From a checkpoint of a small mixture-of-experts model trained on Wikipedia.
Experts: 12 experts in each of 9 layers, 2 picks a token.
Training: a variant of Adam for the experts, 403M tokens.
Below are experts of layer 5 (counted from 0) of a mixture-of-experts language model. Rows are named router (the router's row for the expert), up (a neuron's input weights, with its number) and show model dimensions 0-127. Each number is 128 + 24 x the weight over its row's rms, rounded and kept within 0 to 255.
After each expert's rows: "mostly gets" lists some tokens that are sent to it at least half of the time. This comes from a sample of Wikipedia text that the model never trained on.

# expert 5
router [127 156 164 121 166  75 171 130 145 140 148 127  96 103  98 125 102 133 129 160 168 143 143 105 148 130 117 137 140 123 142 128 170 129 123 159 115 172 136 172 149 126 116 132 129  93 135 124 125 132  96 121 178  65 114 122 178 124 122  95 146 135 117 127  88 140 191 160 115 146  97 154 133 136 135 146 119 138 122 147 103 156 146 164  97 106 132 126 111  94 127 140 122 115 161  91 126 140  68 142 143 148 103 136 116 129 166 137 120 109 125 104 118 145 112 168 123 125 149  95  93 104 117 139 160  80 115 110]
up1 [128 147 107 139 181 128 142 143 202 133 101 120 104 133 138 122 130 127 142 150 172 109 119 117 104 141 160  74 109 168 122 155 110 156 118 107 119 139 111  96 125 134 162 119 122 102 143 137 115 123 112 127 161 106 106 123 136 139 119 109 134  82 123 153 185 112 174 170  96  88 137 142 113 147 130 143 116 114 122 159 112 142 154 152 115 129 116 179 126 168 120 123  96 160 130 142 133 117 148 142 142 128 127 109 106 141 129 140 157 132 121 173 123  72 113  98 169 160 147 150 161 155 126 112  99 133 146  70]
up2 [104 138 131 126 192 124 149 146 172 133 111 160 135 131 157 121 122 196 139 157 158 125 116 102 103 138 136 123 124 131  95 139 155 136 104 138  99 104 138 127 120 141 120 121 150 104 149 137 127 103  88 113 115 116 136 119  94 161 134  99 141 121 105 145 151 140 166 161 114 137 100  41 108 136 142 159 137  97 127 113 114 152 118 141 143 105 118 190 172 157 139  86 111 168 153 141 129 135 120 143 143  82 167 148 136 128 161 107  86 115 141 104 137 133 110 121 169 154 150 130 143 161 103 127 134 134 116 115]
up3 [157 136 139 138 142 145 144 143 145 142 141 161 101 128 174  99 136 204 119 155 152 124 148 108 138 169 130  87 111 125 136 160  94 148 123 109 148 115 126 162  85 182 182 148 114  95 139 131 126 122 123 141 118  95 147 109 107 181 141 127  95 138 139 136 146 130 151 146 118 152 136  63 163 157 101 122 166 110 158 123 120 174  87 146 142 136 134 133 123 132 114 131  99 138 126 125 149 124 149 145 120 115 144 102 121 126 187 135 122 118 139 108  86 129 122 114 149 169 141 162 149 159 136 102 122 113  89 136]
up4 [149  92 119 127 170 136 154 156 166 118 120 149 136  99 122  78 152 134 192  95 157 128 121 115  84  93 132 132 107  99 109 153 135 107 120 118 119 137  86 143 136 126 151 111 120  88 108 122 130 133  91  99 132  88 137 118 160 113 115 116 156 156 102 107 171 142 160 151 127 120 133 103 105 156 167 166 150 117 152 154  82 100 141 148 177  87 168 176 154 106 137 142 135 154 154 130 111 119 129 137 114  92  95 113 165 133 135  97 102 130 141 132 115 117 125 124 151 134 165 132 144 129 139 116 115 158 155 104]
up5 [117 113 134 205 104 149 131 142 131 147 132 155 110 119 151 105 122 188 160 134 111 109 107 100 157 181 163 153 132 152  90 114 133 148 126 128 119 131 158  98 143 133 121 113 166 130 101 169 162  62  90 119 130 141 107 131 133 131 102 155 128 149 120 119 152 150 136 144  97 125 143 120 120 150 179 152  90 119 119 117 102 173 123 135 102 146 127 115 162 147 120  79 152 154 113 140 120 108 176  94 138 150 119 143 180 124 124 133 151 140 129 126 118 114 172 113 137 148 154 147 128 156 148 105 116 114 108 152]
mostly gets: "==", "===", "====", " Tom", " San", "ater"

# expert 11
router [133 114  85 145 151 125 128 126 143 116 139 129  79 114 112 159 152 128 122 163 114 108  81 152  63 131  97 104 144 100 142 164  82 139 142  74 153 130 186 124 118 111 159 128 113  93 130 127 164 134 116 139 113 114  96 109 183 114 130 155 142 116 144 132 138 101 111 175 138 148 118 131 164 114 123 100 123 141  91 165 153 124 145 149 113 142 110 159 159 129 107 143 115 114 127 129 127 145 147 147 102 135 138 119 140 126 108 141 144 139 108 168 155 106 140 114 134 155  64 132 133 136 104 131  72 149  90 168]
up22 [ 95 137 113 147 134 117 163 135 137 140 102 123  67 125 131 137 128 114 143 133 116 117 120 136 109 145 165 126  96 172 115 124 112 128 135 155 135 173 102 128 146 147 125 158 116 114 134 166 150 147  85 139 100 134  98 128  94 160 102 145 126 149 146 121 138 128 173 164 108 134 146 122 164 131 157 153 138 103 147 142 125 105 117 152 142 147 142 109 169 162  98 140 163 164 102 179 149  93 136 140 167 155 173 117 164 125 165 158 122 144  90 151 111 127  94 136 133  99 136 117 155 193 104 109 136 123  80 100]
up23 [ 98 113  92 150 157 126 140  92 129 133 117 158 131 158 116 131 147 147 142 131 150 130  79 136 111 126 131 112 138 149 103 133 155 115  89 113 148 138 149 140 103 146 157 100 149 111 143 136 151 142 146 117 129 113 119 167 158 190 109 124 167 171 134 145 124 137  88 140 140 107 133 127 126 138 147 116 110 127 142 109  97 141 139 116 106 124 140 125 188 128 101 135 118 159 131 144 167 141 133 165 115 109 110 143 179 211 100 143  93 185 129 169 148 153 150 118 146 132 147 115  94 170 119 102 113 143  87 158]
up24 [128 139 147 124 124 137 132  98 127 138 115 159  56 154 128 110 134 135 166 116 152 124 119 146 119 140 156 122 125 166 147 171  94 125 141 117 130 159 125 126 143 110 127 139 144  95 142 141 106 109  79 132 144 117 133 120  94 136 146 148 104 129 124 175 153 125 138 156 129 136 153  96 128 102 174 107 118 100 145 149 147 178  97 161 120 102 154 141 142 156 114 132 122 162  89 142 148 119 130 142 146 119 121 110  98 130  90 150 135 146 129 106  91 146 100  82 146 103 114 134 146 170 114 162 110  78 155  41]
up25 [ 91 108 145 115 138 100 148 117 114 132  69  73 114 171 183 135 157 121 154 141 145 129  92 119 158 116 131 102 131 142  95 178 148  97 142 109 130 195 154 122 117 150 147 120 102 145 121 119 145  79 152 134 136 105 137 153 111 129 110 125 142  76 137 106 144 149 109 111 135 135 144  87 140 122 144 139 126 123  95 111 173 135 170 148 120 133 104 134 157 162 102  81 142 113  92 135 164 124 123 111 146 149 171 138 114 138 139 136 153 127 132  96 124 108 178 147 121 128 133 124 103 171 137 114 103 114 135  95]
up26 [124  91 151 172 143 124 111 120 157 143 111 118 165 136 170 129 132  97 123 136 157  87 122  97 124 125 133  76 136 138  87 160 122 160  91 129  98 120 138 129 160 152 132 157 145 143 147 156 147 159 146 129 145 122 111 167 134 168 112 137 105 129 112 151  90 132 186 110 127 155 124 133 115 117 208 108 158 102 154 142 130 168 129 101 123 112 147 147  89 120  97  96 158 126 108 143 136 121 134 124 141 144 117 109 164 112 133 178 197 114 107 105 135 118 119 142 119 100 136 153 123 136 141 174 128 143 116 135]
mostly gets: ",", " October", " September", " December", " July", " June"

# expert 10
router [109 117 138  94  96 111 110 120 134 114 167 156 176 120 116  98  86 140 110 141 158 160 123 129 163 151 110 139 144 106 139 140 186 104 184 141 108 150 134 112 107 136 141  98 141 135 158 116 147 155 139 144 127 131 139  88 170 184 146 103 145 120 115 127  81 124 111  93 123  96  98 113 101 118  98 105 138 137 113 129  99 124  79 111 122 109 104 103 105 134 131 153 105 118  98  82 119 126 115 106 123 148  97  96 155  95 155 106 100 111 128 160 175 121 119 146 137 119 118 114 153  95 172 106 165 133 121 155]
up0 [138 104 104 153 143 142 123  58 141 168 120 143 160 148 146 126 135 195 142 127 110 138 134 123 158  93 107 148 113 106  76 143 148 157 106 134 120 132 101 152 136 133 128 148 123 134 108 162 110 135 156 126 153 140  95 133 184 148 124 112 147 146  92 112 113 120 128 137 135 133 140 105 115  85 121 106 168 100 112 116 114 116 177 115 117 123 137 170 113 124 149  98 136 157 134 160 143  92 140 174 132 102 105  83 148 142 129 128  99 190 170 167 147 101 119 158 133 143 127 116  99 163 118 116 134 145 113 158]
up1 [123 115 111 133 118 118 168  64 140 165 120 164 133 113 166  67 119  99 171 117 137 122 159 148 115  69 166 131 124 162 105 134 153 160  95 109  91 113 124 144 155 136 119 125  97 126 109 140 112 112 145 128 125 110 144 133 137 164  88 120 129 143 100 116 110 141 150 121  75 111 138  77 113 112 159  89 117 117 125 145 132 122  98 139 121 130 146 157 149 121 113 100 148 118 136 138 136 110 164 167 144 134 123 100 143 142 110 104 175 159 173 101 152 124 165 102 160 110 126 131 106 138 133 138  69 120 121 113]
up2 [145 166  95 150 117 150 198 141 149 155 110 163 115 133  99 142 141 120 113  94 125 135 122 136 121 136 122 140 118 119 122 166  82 153  75 114  97 114 136 134 126 130 145 119 137  63 100 147 157 150  93 111 176 105 115  98 125  99 138 108 168 140  90 116 120  96 151 132 104 147 139 113 127 145 135 168 103 108  98 130 100 132 151 135 139  94 148 155 122 102 141 117 137 100 126 125 160 119 170 128 148 142 120 143 103 152 151 100 143 103 125 125  86  92 125 129 165 107  99 120  58 141 126 100 133 156 121 101]
up3 [126 107 119 156 135 130 134  99 136 126 108 128 112 124 149 116 122 136 140 133 140  99 148  95 112 161 156 139 134  81 157 130 129 138 117 127 107 109 152 120 139 159 160 134 139 111 142 177 117  97 142 105 158  79 128 141 118 135  91  72 102  96 110 126 136 114 190 144 140 126 141 120 102 101 124  86 127 108  53  89 138 131 109 141 115  80 109 124 171 191 120 146 104 120 156 186 122 137 132 141 149 121 114 138 102 145 127 117 121 125 111  83  96  79 142 103 143 121 171 159 145 134 117 127 118 104 127 103]
up4 [151 161 128 148 145 147 134 138 139 138  96 119 132 132 141  76 187 123 144 120 171 140 111 106 129  77 145 158 120 104 123 121 137 149 117  86 153 137 158 134 169 130 160 113 109 128 115 141 135 134 132 143 114 113 107 107 162 172  87 145 162 115 142 145 129  91 143 106  87 146 161 115 129  95 117 147 147 114 104 184 125 171 138 131 134  82 147 161 126 107 131 118 147 128  67 154 116  96 188 155 125 147 123 102 126 111 126 173 149 167 127 131 142 113 157 132 139 155 153 116 130 146  91 103 127 163 122 116]
mostly gets: "\"", "yl", " n", "%)", "”", "ini"

# expert 6
router [ 95 125 138 115 141 142 159 123 114 138 117 150 119 135 122 108 105 159 118 109 164 137 131 144 123 121 182 154 149 128 126 181 142 139 106 102 106 133 132 134 165 116 155 171 105 111 158 125 120 134 155 122 163  78 137  97 142 157 179 107 116 121 128 182 152 126 144 121 142 108 136  95 149 168 151 131  67 126 125 104 152 115 121  83 165  87 118 145 149 132  97 138 139 167  84 151 107 136 126 125 122 153 145 117 107  92 123 186 110 114 112 142 172 141 174 128 145 112 139 105 151 112 116 167 130 124 115  91]
up59 [ 97  75  92 133 129  84 106 116 151 136 115 151  76 147 134  65 105 134 136 142 125 104 118 140 101  91 152 158 129 160  94 111 130  84 114 118 119 148 145 110 163 105 132 125 146 168 114 153 116  77 107 108 106  96 128  91 145 167 130 139 133 155 103 109 153 104 132 126 115 165 162 123 159 111 103  96 134 117  98 120 136 144 118 149 138 136 128 136 130 170  73 101 193 181 102 138 127 106 141 142 139 143 117 118 129 128 160 114 105 109 132 138 141  97 168 110 146 141 104 121 128 136 134 124 110 107 111 102]
up60 [143 151 102 142 162 125 124 106 138 126 129 157 105 113 186 126 144 112 140 152 166 111  66 122  82 155 151 125 129 133 103 118 120 117 132 119 112 109 124 132 174 131 172 155 128  68 111 145 145 163 140  83 159 114  92 120 114 137 128 154 153 122 171 131 116 127 123 177 102 110 150  91 115 142 157 162  99 107 121  85 109 112 144 128 127  81 143 137 131 157 105  71 152 120 118 119 140 123 169 138 119 123 137 123 124 131 127 159 100 130 136  87 104 113 142 129 143 141  82 160  97 139 101 160 141 122 108 164]
up61 [142 144 116 176 106 137 119 148 128 138 147 106 145 135 196  85 122 132 135 119 152 104  93 134  65 106 146 127 142 128 132 147 138 121 137 102 101 166 157 124 102 144 156 143 141 146 177 130 160 129 137 153 109 170 108 177 172 153 126  87 139 146 162 144 142 125 131 136 121 179 156  69 139 142 145 140  69 102  87 125 142 122 154 115 112 142 126 147 143 131 128 116 179 133 132 155 119 120 127 166 129 132 147 120 136 161 130 157 137 131 146 124 147 102 130 151 147 116  80 133 144 143  82  94 137 107 135 123]
up62 [128 110 129 151 143 116 184 121 136 162 119 101 114 139 147  91 158 114 116 143 203 104  94 160 204 132 134 128  94 144 114 155 157 137 130 131 121 127 140 115 128 131 160 117  95 140 179 155 129 114  95 133 140 117 130  94 147 146 108 104 159 113 119 112 188 110 105 126 127 108 160 121 113 163 134 128 119 121 106 140 142 123  84 130 117 117 131 159 113 143 111 134 142 130 127 179 140 119 153 124 131 150 117 116 127 118 120 179 122 126  78 112 162 139 126  94 161 128 161 137 150 139 111 125  60 106  94 115]
up63 [130 109  94 131 135 151 200 130 147 126 110 194  87 130 143 146 101 177 164 112 105 158  91 133 124 139 169  82 133 129 109 108 114 158 131 110 115 127 123 111 158 149  90 158  79  85 126 122 116  79 136 126 129  98 117 113 140 151 130 109 146 143  95 121 154 158 129 145 118 155 144 113 125 124 131 156 110 135 135 112 147 159 149 115 101 144 135 145 104 125 113 125 128 155 156 157 117 130 130 155 114 115  99 125 116 127 168 170 144 128 113 182 116  71 169 127 135 144 163 134  88 153 107 128 126 102 109 123]
mostly gets: " and", " that", " he", " which", " who", " but"

# expert 4
router [ 90 114 166 121 127 134 144 116 126 127 136 119 124 140 125 152 139 151 137 114 128 131 122 171 177 110 136 132 115 142 108  93 138  86 130 157 149 154  79 118 109 144 109 130 126 142 119 138 148 109  92 112 131 139  98 159 135 138 159 162  90 172 118  99 163 119 108  85 137 130 140 134 120 144 174 120 155  90 101 110 115 140 120 109 136 120 119 157 113 158 186  95 107 149 148 151  92 135 102 114 147 104 164 126 169 147 121  80  77 125 162 106 117 154 132  99 132  78  85 147 139 103 111 108 103 160  98 159]
up114 [136 145  84 140 159 101 174 122 137 146  61 120  98 155 160 124 105 158 123 139 121 120  79  84 122 129 121 125 127 149  65 122 137 132  85 108  69 133 134 127 158  90 117 166  98 160 151 134  93 120 156 144 188 111 127 122 126 145 147 102 132 153 112 101 123 145 119 127 134 143 126 122 131 155 122 132 103 124 161 146 137 131 133 157 110  72 146 139 144 115 128 121 110 123 131 151 162 122 121 161 126  97 125  98 128 136 113 159 155 145 108 152 168 138 125  96 195 124 161 100 130 126 142 110 126 106 114 143]
up115 [162 107 138 172 195 115 139 146 138 152 124 146 140 154  67 108 113 170 131 130 150  95  87 131 128 124 122  90  81 146 124 131 113 141 112 100 129 119 152 136 116 144 139 161 122  65 105 136 123 157 138 121 146  99 109 115 119 123 111 136 162 142 152  94 142 111 148 122 116 129 158 113 111 111 144  93 151 116 105 100 118 157  88 132 109 103 135 155 109 169 135 133  95 161 150 161 121 123 103 140 145 148 101 128 117 138 119 135 112  95 102 133 125 137 150 133 193 100 168 143  58 126 129 132 126 153 155 128]
up116 [150 117 126 158 104 144  81 106 150 141  64 111 135 120 151  88 112 182 100 124 156 115 120 128 141 109 136 118  84  96 131  96 105 128  98 111 107 150  99 142 121 131 125 135 137 126 125 152 165 115 162 121 129 118 124 151 182 132 120  60 126  99 113 123 106 128  86 138 114 188 164 107 121 119 150 114 105 140 102 148 134 152 119 122 129 102 132 128 143 161 111  63 144 105 168 178 117 108 148 161 146 106 136 139 125 124 115 156 115 113 124 107 143 106 155 132 146 141 120 140  95 124 108 100 181 126 123 102]
up117 [155 115  76 132 174 128 150 162 148 153 105 153 122 156 102 111 137 141 145 137 113 147  97  85 123 146  87 139 124  97 129 127 137 156 113 118 122 112 156 112 136 145 102 140 128 159 108 155 156 141  82  87 166 148 110 135 145 105 118 145 101 131 106  92 141 145 169 124 108 156 134 113 122  90 117  90 120 112 109 148 129 138 126 147 122 118 144 124 146 109 148 133 139 172 137 174 163 128 142 133 154 108 148 150 147 140 105 114 135 140 189 117  92 127 173 103 133 168 150 164 101 118  85  97 152 167 166  88]
up118 [127 112  88 151 111  81 162 142 141 170 136 147 117  92 134 127 154 174 150 126 115  90 127 118 118 134 119 113 134 127 113 147  94 146  57 147 124 147 102 111 157 173  84 137 113 118  99 146 153 132 101  87 140 115 113 141 128 133 139 115 152 135  86 138 165 113 122 140 134 111 128 129 117 128 140 120 129 139 112 132 101 117 109 156 107 145 173 145 108 123  95 132 105 108 109 142 139  74 163 142 129 164  86 110 104 161 159 119 160 142 183 115  98 122 173 145 146 136  78 144  88 138 124 126 141  81 134 120]
mostly gets: " as", " =\n\n", " Al", " As", " Act", " named"

# expert 1
router [114 165 125 133 106 185 114 105 126 186 126  99 124 114 144 131 138 126  94 144 144 120 131 113 105 121 126 158 128 152 104 208 101 124 103 106 153 129 119 125 142 167 137 111  94 125  87 143 121 171  92 128 132 128 113 160 125 138 165 101 105 118  98 129 114 131 143 123 151  99  89 100  95 114 152  99 160 111 132 148 151 127  93 181 128 101 119 135 135 133 124 103  96  96 152 146 153 148 112 125 146 126 144 130 168 135 135 117 147 120 161  94  85 135 155  91 150  78 115 160 139 113  97 157 158 135 123 105]
up23 [116 162 151 138 131 168 159 134 170 109 111 168  61 132 148 110 153 119 123 165 141 133 123 114 149 163 137 135 122  80 117 126 135 143 147 107 114 136 138  97 137 140 103 126  98 105 138 163 162 141  71 139 112 104 135 121 122 144 161 110  89 112 145 137 129 117 133 108 116 132 126 101  97 113 108 103 131 159  83 108  99 116 109 158 125 108 140  79 147 146 143  98 128 127 104 164  72 145 137 114 164 152  84 114 152 107 143 111 142 146 176 159  57  99 128 141 115 135 100 118 138 138 140 144 112 106 110 132]
up24 [125 105  97 106 131 115 180 101 126 164 134  85 149 150 164 156 115 126 162 126 148 105 155 114 107 122 140 154 109 147 117 153 120 117 116 161 113 127 141 135 140 149 114 139 127  97 117 162 119 106 104 108 149 128 116 151 115 166 130 135 142 107 143 158 136 125 165 139 128 114 154  90 141 111 139 170 146  84 149 146 127 139 125 169 150  72 121 125 122 128 124 111 156 147 105 169 148 108  79 150 143 136 142 108 161 130 143 157 126 166 112 130  85 120 128  59 156 106 110 179 124 166 133 193 112 124  94 138]
up25 [142 154  98 141 148 136 144 155 122 124 119 130  83 138  81 154 146 150 111 151 122 129  92 101  79 119 124 136 132 103 113 127  87 102  77 127 151 167 120 136 111 142 122 100 109 134 131 160 139 152  70 132 134  71  96 114 175 144  91 118 154 159 158 109 146 120 122 164  92 173 128 113 144 125 157 127 117 119 116 142 131 134 146 181 131 132 114 142 124 128  85 137 118 126 127 155 133 116 115 142 159 123 122 134 121 159 158 164 188 147 129 149 124 109 139 111  83 130 132 154 134 179 105  72 114 144 129 126]
up26 [155 119 140 136 136 160 134 118 130 159 143 105 120 109 138 120 168 109 134 155 152 118 163 152 122 130 137 124 101  93 149 150 164 123 139 122 106 136  98 158 141 162 104 146 103  77 167 142 151 141 116 142 149 148  93 140 108 122 121 139 144 129 162 141  93 143 165 108 114 109 153 116 130  84 134 139 172 117 134 129 115 155 135  89 123 115 150 148 128 150 132 114 128 135 119 154 109 141 166 111 144 131  94 103 169 113 106 181 100 152 140 144  92 149 112  88 138 115 216 126 109 122  97 167 110 166  74 119]
up27 [142 113  83 134 130 156 165 100 147 146 133 109 128 138 145 133 106 119 128 112 118 111 115 100 121 134 146 120 104 123  93 138  91 113 100 178  89 116 106 139 124 145 106 131 132  99 114 151 151 157  90 111 128  97 138 156 112 169 114 155 129 116  76 126 120 128 185 119 117 156 145 119 117 151 116 169 157 123 160 162 121 149 121 146 159 115 126 145 108 152  67 144 121 170 139 136 172 127 138 170 156 144 139 104  98 124 153 174 145 121  78 159 136 121 144 110 151  63 139 117 134 155 128 129 121 103  96  88]
mostly gets: " •;", " Championships", "Personal", " ITA", " medal", " football"

# expert 3
router [148 156 147 149 116 144 106 135 140  85 155 140 174 105 125 102  56 124 107 133 123 153 143 114 132 159  96 141 129 123 129  80 149 151 128 164 123 120 126 114 125 118  82  82 123 116 135 109 103 111 142 172 101 140 160  72  97 123 112  99 124 149 132 111  82 137  98 112 136 115  95 145 111 120 115  94  95 148 120 126 144 125 103 105 147 118 104 106 122 109 113 133 120 120 141  78 110 132  83 101 126 146  90 128  95 100 140 115 101 116 128 170 124 109 132 154 107 128 128  98 116  90 161 134 177  97 150  82]
up1 [ 97 106 103 132 163 115 163  86 133 152  81 120  93 136 124 127 150  89 122 126 150 111 119 142 151 141 160  81 113 119 140 201  88 124 105 149 139 111 145 126 121 158 141 153  89 119 167 141 140 100 118 101 158  83 110 124 142 131 121 129 115 174 140 160 122 109 130 127 158 125 157 101 120 101 126 103 160 118 110 168 145 157 112 141 127  94 177 180 118 155 111 152 154 163 114 138 166 139 174 134 119 143 107 117 133 140 168 136 169 137 102 110 111 111 124  99 142 115 116 124 153 158 126 140 109 110 112 135]
up2 [120 129 106 159 109 124 170  83 162 142 112 134 128 145 162 118 170 119 138  97 132 130 144 160 161 118 132 122 126 110 135 158 146 135  99 110 120 141 138 175 193 130 122 144 127 121 128 140 117 128 121  83 182 136 117 158 191  94 138 123 141 138 121 118 118 128 118 163 113 166 142 146 102 106 132 163 130  80  97 148 106 124 158 140  83  78 151 127 147 168 137  96 151 151 137 153 146 128 170 128 133 118  98  98 114 172 124 177 119 134 130 132 116 140 164  84 149 140 100 128 117 133 109 132 111 103  93 127]
up3 [124 162 111 166 158 155 120 115 148 161 116 142 104 119  87 117 159 110 118 121 177  83 132 166  79 142 128  98  97 177 109 151 104 135 116 103 145 137 179 108 137 114 136 116 146 123 175 156 154 108  88 115 107 105 135 107 129 139 132 118 137  79 133 137 151 107 117 107 133 118 153  74 124 146 120  73 154 115  74 134  95  98 120 165 138  90 135 141 134 139  94 152 119 138 143 137 135 131 163 142 136 104 159 103 124 151 167 146 173 147 129 147 125 148 133  87 173 129 134 113 125 142 122 111 124 140 121 120]
up4 [114  96  97 122 113 143 184 176 132 142 116 104 131 104 148 125 162 137 136 170 118 114 149 115 115  95 123 110 122  82  99 148 136 120  82 163  82 163  99 154 125 134 120 152 102 123 169 135 137 129 117 116 128 104 117 144 152 146 137  95 140 114 123 146 201 114 120 169  74 157 152 115  82 171 131 149 141 100 124 146 115 128 157 165 138 114 152 146 121 161 137 119 103 141 113 139 153 104 151 133 155 116  98 120 106 130 127 179 128 169 171 103 109 112 128 127 134 125 114 178 131 154 131 140 130 120 112 109]
up5 [135 163 118 141 136  99 180 129 138 160 148 119 123 154 126 119 214 141 128 126 153 101 102  98  92 127 149 120 103 145 123 138 112 123 102 132 132 130 141 166 132 107 154 127 137 113  77 161 127 110  87 115 161 114 123 138  92 133 121  71 159 119  91 127 172 113 124 149 113 113 109 103 133 150 144 100 127  99  88 167 108 139 132 124 114 114 123 169 137 155 126 135 110 130 134 123 141  72 154 120 125 143 169 114 145 142 147 138 182 109 149 114  92 120 104  98 164 141 124 110 126 142 124 129  67 107  96 114]
mostly gets: " Kh", " De", " Str", " Z", " Ol", " Mah"

# expert 7
router [160 135 132 137 133 150 135 154 105 126 120 138 120 109 169 154 156 122 125 107 103  94 114 107 102 157 113  79 118 131 131 134 157  85 129 150 107 115 121  70 113 129  78 148 115 161 139 140  82 129 109 143 145 144 154 154 160 159  85  96 119 122 152 164 146 122 156 130 119 141 170 120 141 113  89 161 162 149 150 117 109 149  97 109 119 143 166  89 131 145 125 141 119 125 154 170 139 149 164 139 106 125 123 109  89 132 181 141 119 136 173 151 127 113 115 123 152 137 141 156 137 146 140 115 113  60 161 159]
up6 [ 99 122  85 158 133 141 160 141 137 138  84  91 161 137 113 128 180  95 167 136 126 140 124 152 148 104 169 167 139 106 123 140 124 128 146 139 117 157 125 137 120 133 123 145 103 114 170 154 195 110 138 151 125 132  90 122 158 141 138  95 154 107 131 147 112 142 166 126  86 128 136  99 140  98 132 150 112 122 112 135 114 160 143 167 115  96 141 115 138 119 161  77 109 119  86 120 106 154  93 131 138 108 121 106 153 119 167 195 141 161 136 119 135  88 170 128 149 148 111 149 150 169 150 129 127 136 110 132]
up7 [159 134 122 141 119 126 136 165 116 166  87 106 146 143 138 138 154 117 165 170 124 111 121 154 173 153 167 127 110 150 137 131 148  99 116 114 111 158  77  95 177 138 124  93 128 160 125 163 112 139 127 142  92 167 153 149 130 131 130 132 115 108 126 149 144 165 205 155  95 158 138 151 148 168 118 142 145 130 137 132 113 120 172 135 104 112 154 106 173 124  91 124 121 138 126 172 116 110 145 159 124 166 188 103 110 126 115 152 101 125 102 128 135 120 104 119 146 152 129 132 111 147 123 145  84 150 114 135]
up8 [112 151 147 155 136 159 108 136 147 135 126 102 141 109 155 143 165 157 148 153 115 109 100 102 150  94 131  92 106  97 106 143 128 116 142 152 118 147 137 121 149 127 156 110 114 156 102 152 147 135  89 114 159 134 136 155 137 126  95 121  98 152 147 112 166 148 145 107 128 118 151 122 119 128 116 164 162 126 112 112 150 137 207 141 113 100 156 124  97 132 147  58 119 137 152 161 139 129 159 140 112  59 158 114  99 112  96 112 141 124 140 171 107 113 163 120 141 137 150 122 129 158 121 107  90  73 159 114]
up9 [128 190 150 125 101  97 132 126 158  95 106 178 137 131 118  96 136 166 118 138 154  89 103 125 153 109 164 148 124 164 114 116 115 119 132 125  84 133 104 118 152 167 151 139 130 147 139 127 116  97 120 133 154 122  93 151 147 132  79 112 137 128 144 145 127 141 119 125 120 163 130 136  93 122 134 129 166 112 124 133 162 157 176 139  95 136 170 104 176 136 154 153 136 120 100 125 110 116 168 129 133 111 114 111 163  75 171 146 128 156 168  97 112 138 158  64 135 167 150 146 106 142 141 122 107 109 137 148]
up10 [143  97 144 128 141 179 143 126 135 147 146 143 113 125 159 129 147 157 157 131  88 104 153 135 148 141 131  99  71 109 111 128 157 105 122 117 141 157 167  97  78 133 126 111 133 154 107 149  94 135 123 156 134 115 145 149 140  96  71 180 111  98 129  95 145 102 127 158 109 120 177  99 146 105 146 130 101 124  77 158  97 136 119 118 125 135 148 126 126 155 127 158 127 112 116 140 141 118 157 143 103 104 116 130  68 161 146 157 179 155 147 112 102 127  81 104 122  96 165 156 140 142 132 137 120 132 103 127]
mostly gets: "gh", "-l", "iet", " fac", "|---|---|---|\n", "let"

# expert 9
router [143 139 114 152 118 149 123 140 143  93 137 156 165 109 122  76  62 114 126 125 125 151 136 117 125 141  89 137 127 124 138  75 136 145 129 167 121 136 127 117 127 115  76  77 135 113 146 122 124 120 146 165 106 137 178  51 115 108 120 100 127 157 122  96  80 141 104 116 137 116  99 139 111 118 114  96  91 129 115 118 155 127  95 120 152  93 109 113 140 106 130 141 131 130 154  74 110 141  84 103 119 149  92 125 103 104 145 113 101 112 113 163 119 110 116 146 117 137 132 101 120  92 161 125 171 103 140 102]
up114 [155 136 117 162 160 132 131 141 130 164 113  99 131 156 130 127 132 111 128 146 129 116 123 149 127 144 128  80  73  98 149 161 116 159 106 121 145 161  99 160 162 122 168 154 169  95 133 156 117 130 141 119 166 126 132 154 149 141 123  99 144 138 151 157 114 102 131 139 127 113 112  65 157 101 159 108 105  70  73 139 153 138 128 112 124  96 183 171 118 105  99  89 131 131 105 149 148 122 170 135 135 132 136 115  95 112 147 124 146 118 154 135  86 103 134  82 135 155 128 122 121 124  99 110 118 149  88 136]
up115 [116  97 123 175 119 144 127  99 166 120  77 135 132 121 142 122 134 108 160 122 114 102 119 148 133 110 154  93 123 122  65 128 159 151  85 129 119 147 101 116 118 146 131 147  99 117 155 155 120 152 117 128 155 110 115 131 165 154 105 163 110 129 105  88 135 157 148 172 145 172 148 104 122 163 173 152 114 124 140 130 132 108 180 115 151  80 160 122 145 100 137  97 143 154 111 146 167  97 113 143 148 140 123 134 161 166 150 168 138 188 171 141 101 146 135 129 116 132 125 133  85 135 136 125 145 139 108 136]
up116 [121 175 102 133 199 120 144  56 131 171 121 108  92 146 131 116 127 116 116 121 134 136 122 140 170 133 147 116  81 149 119 159 119 136 118 120 132 139 142 126 128 125 140 145 120 124  97 156 123  84 118 120 147 135 140 124 128 157  90 184 126 143  92 161 172 120 133 100 114 105 136 115 119 114 116  71 115 117 121 141 134 158 120 161 123 114 147 152 144 169 129 112 134 185 115 144 123 155 128 139 130 113 157  90  93 145 160 137 189 141 124 134 117 101 132  86 152 147 141 153 134 154 130 113 104 147  81 151]
up117 [170 181 129 117 170 144 152 106 141 164 117 125 120 156 146  82 100 134 159 118 136  95 115 128 155 136 116 114 130 146  92 145 161 137 125 143 110 163 104 154 151 157 169 126 112 112 178 152 107 149  80 125 124 118 113 175 137 156 136 117 134 117 137 115 130 121 157 136  95 126 132 113 123  94 148 131 125 118 114 133  98 133 154 167  95  94 151 151 154 128 139  72 169 126  92 151 124 103 138 129 132 131 124 111 169 185 118 121 202 133 130  87 149 122 136  98 132 138 117 129 124 152  99 126 102 153  99 118]
up118 [132 138 102 179 105 147 120 146 164 158 147 125 126 149 131  77 142 169 175 123 109  97 147 113  87 118 112 135 147 126 113 143  94 138  81 121 149 149  97 161 169 110 105 142 146 137  98 184 150 105 104 121 153 130 117 111 110 147 123 102 122 133 100 133 170 119 113 132 115 143 146  95 143 112 146 139 134 113  98  88 111 152 111 151 122  98 152 135 122 146 127 126  95 116 130 145 179 120 147 157 149 140 127 112 112 181 127 124 125 144 167 108 116  74 140  90 153 159 149 119 150 138 125 113  95 140 128  61]
mostly gets: " Alex", " Lind", " Sa", "hammad", " Il", "{"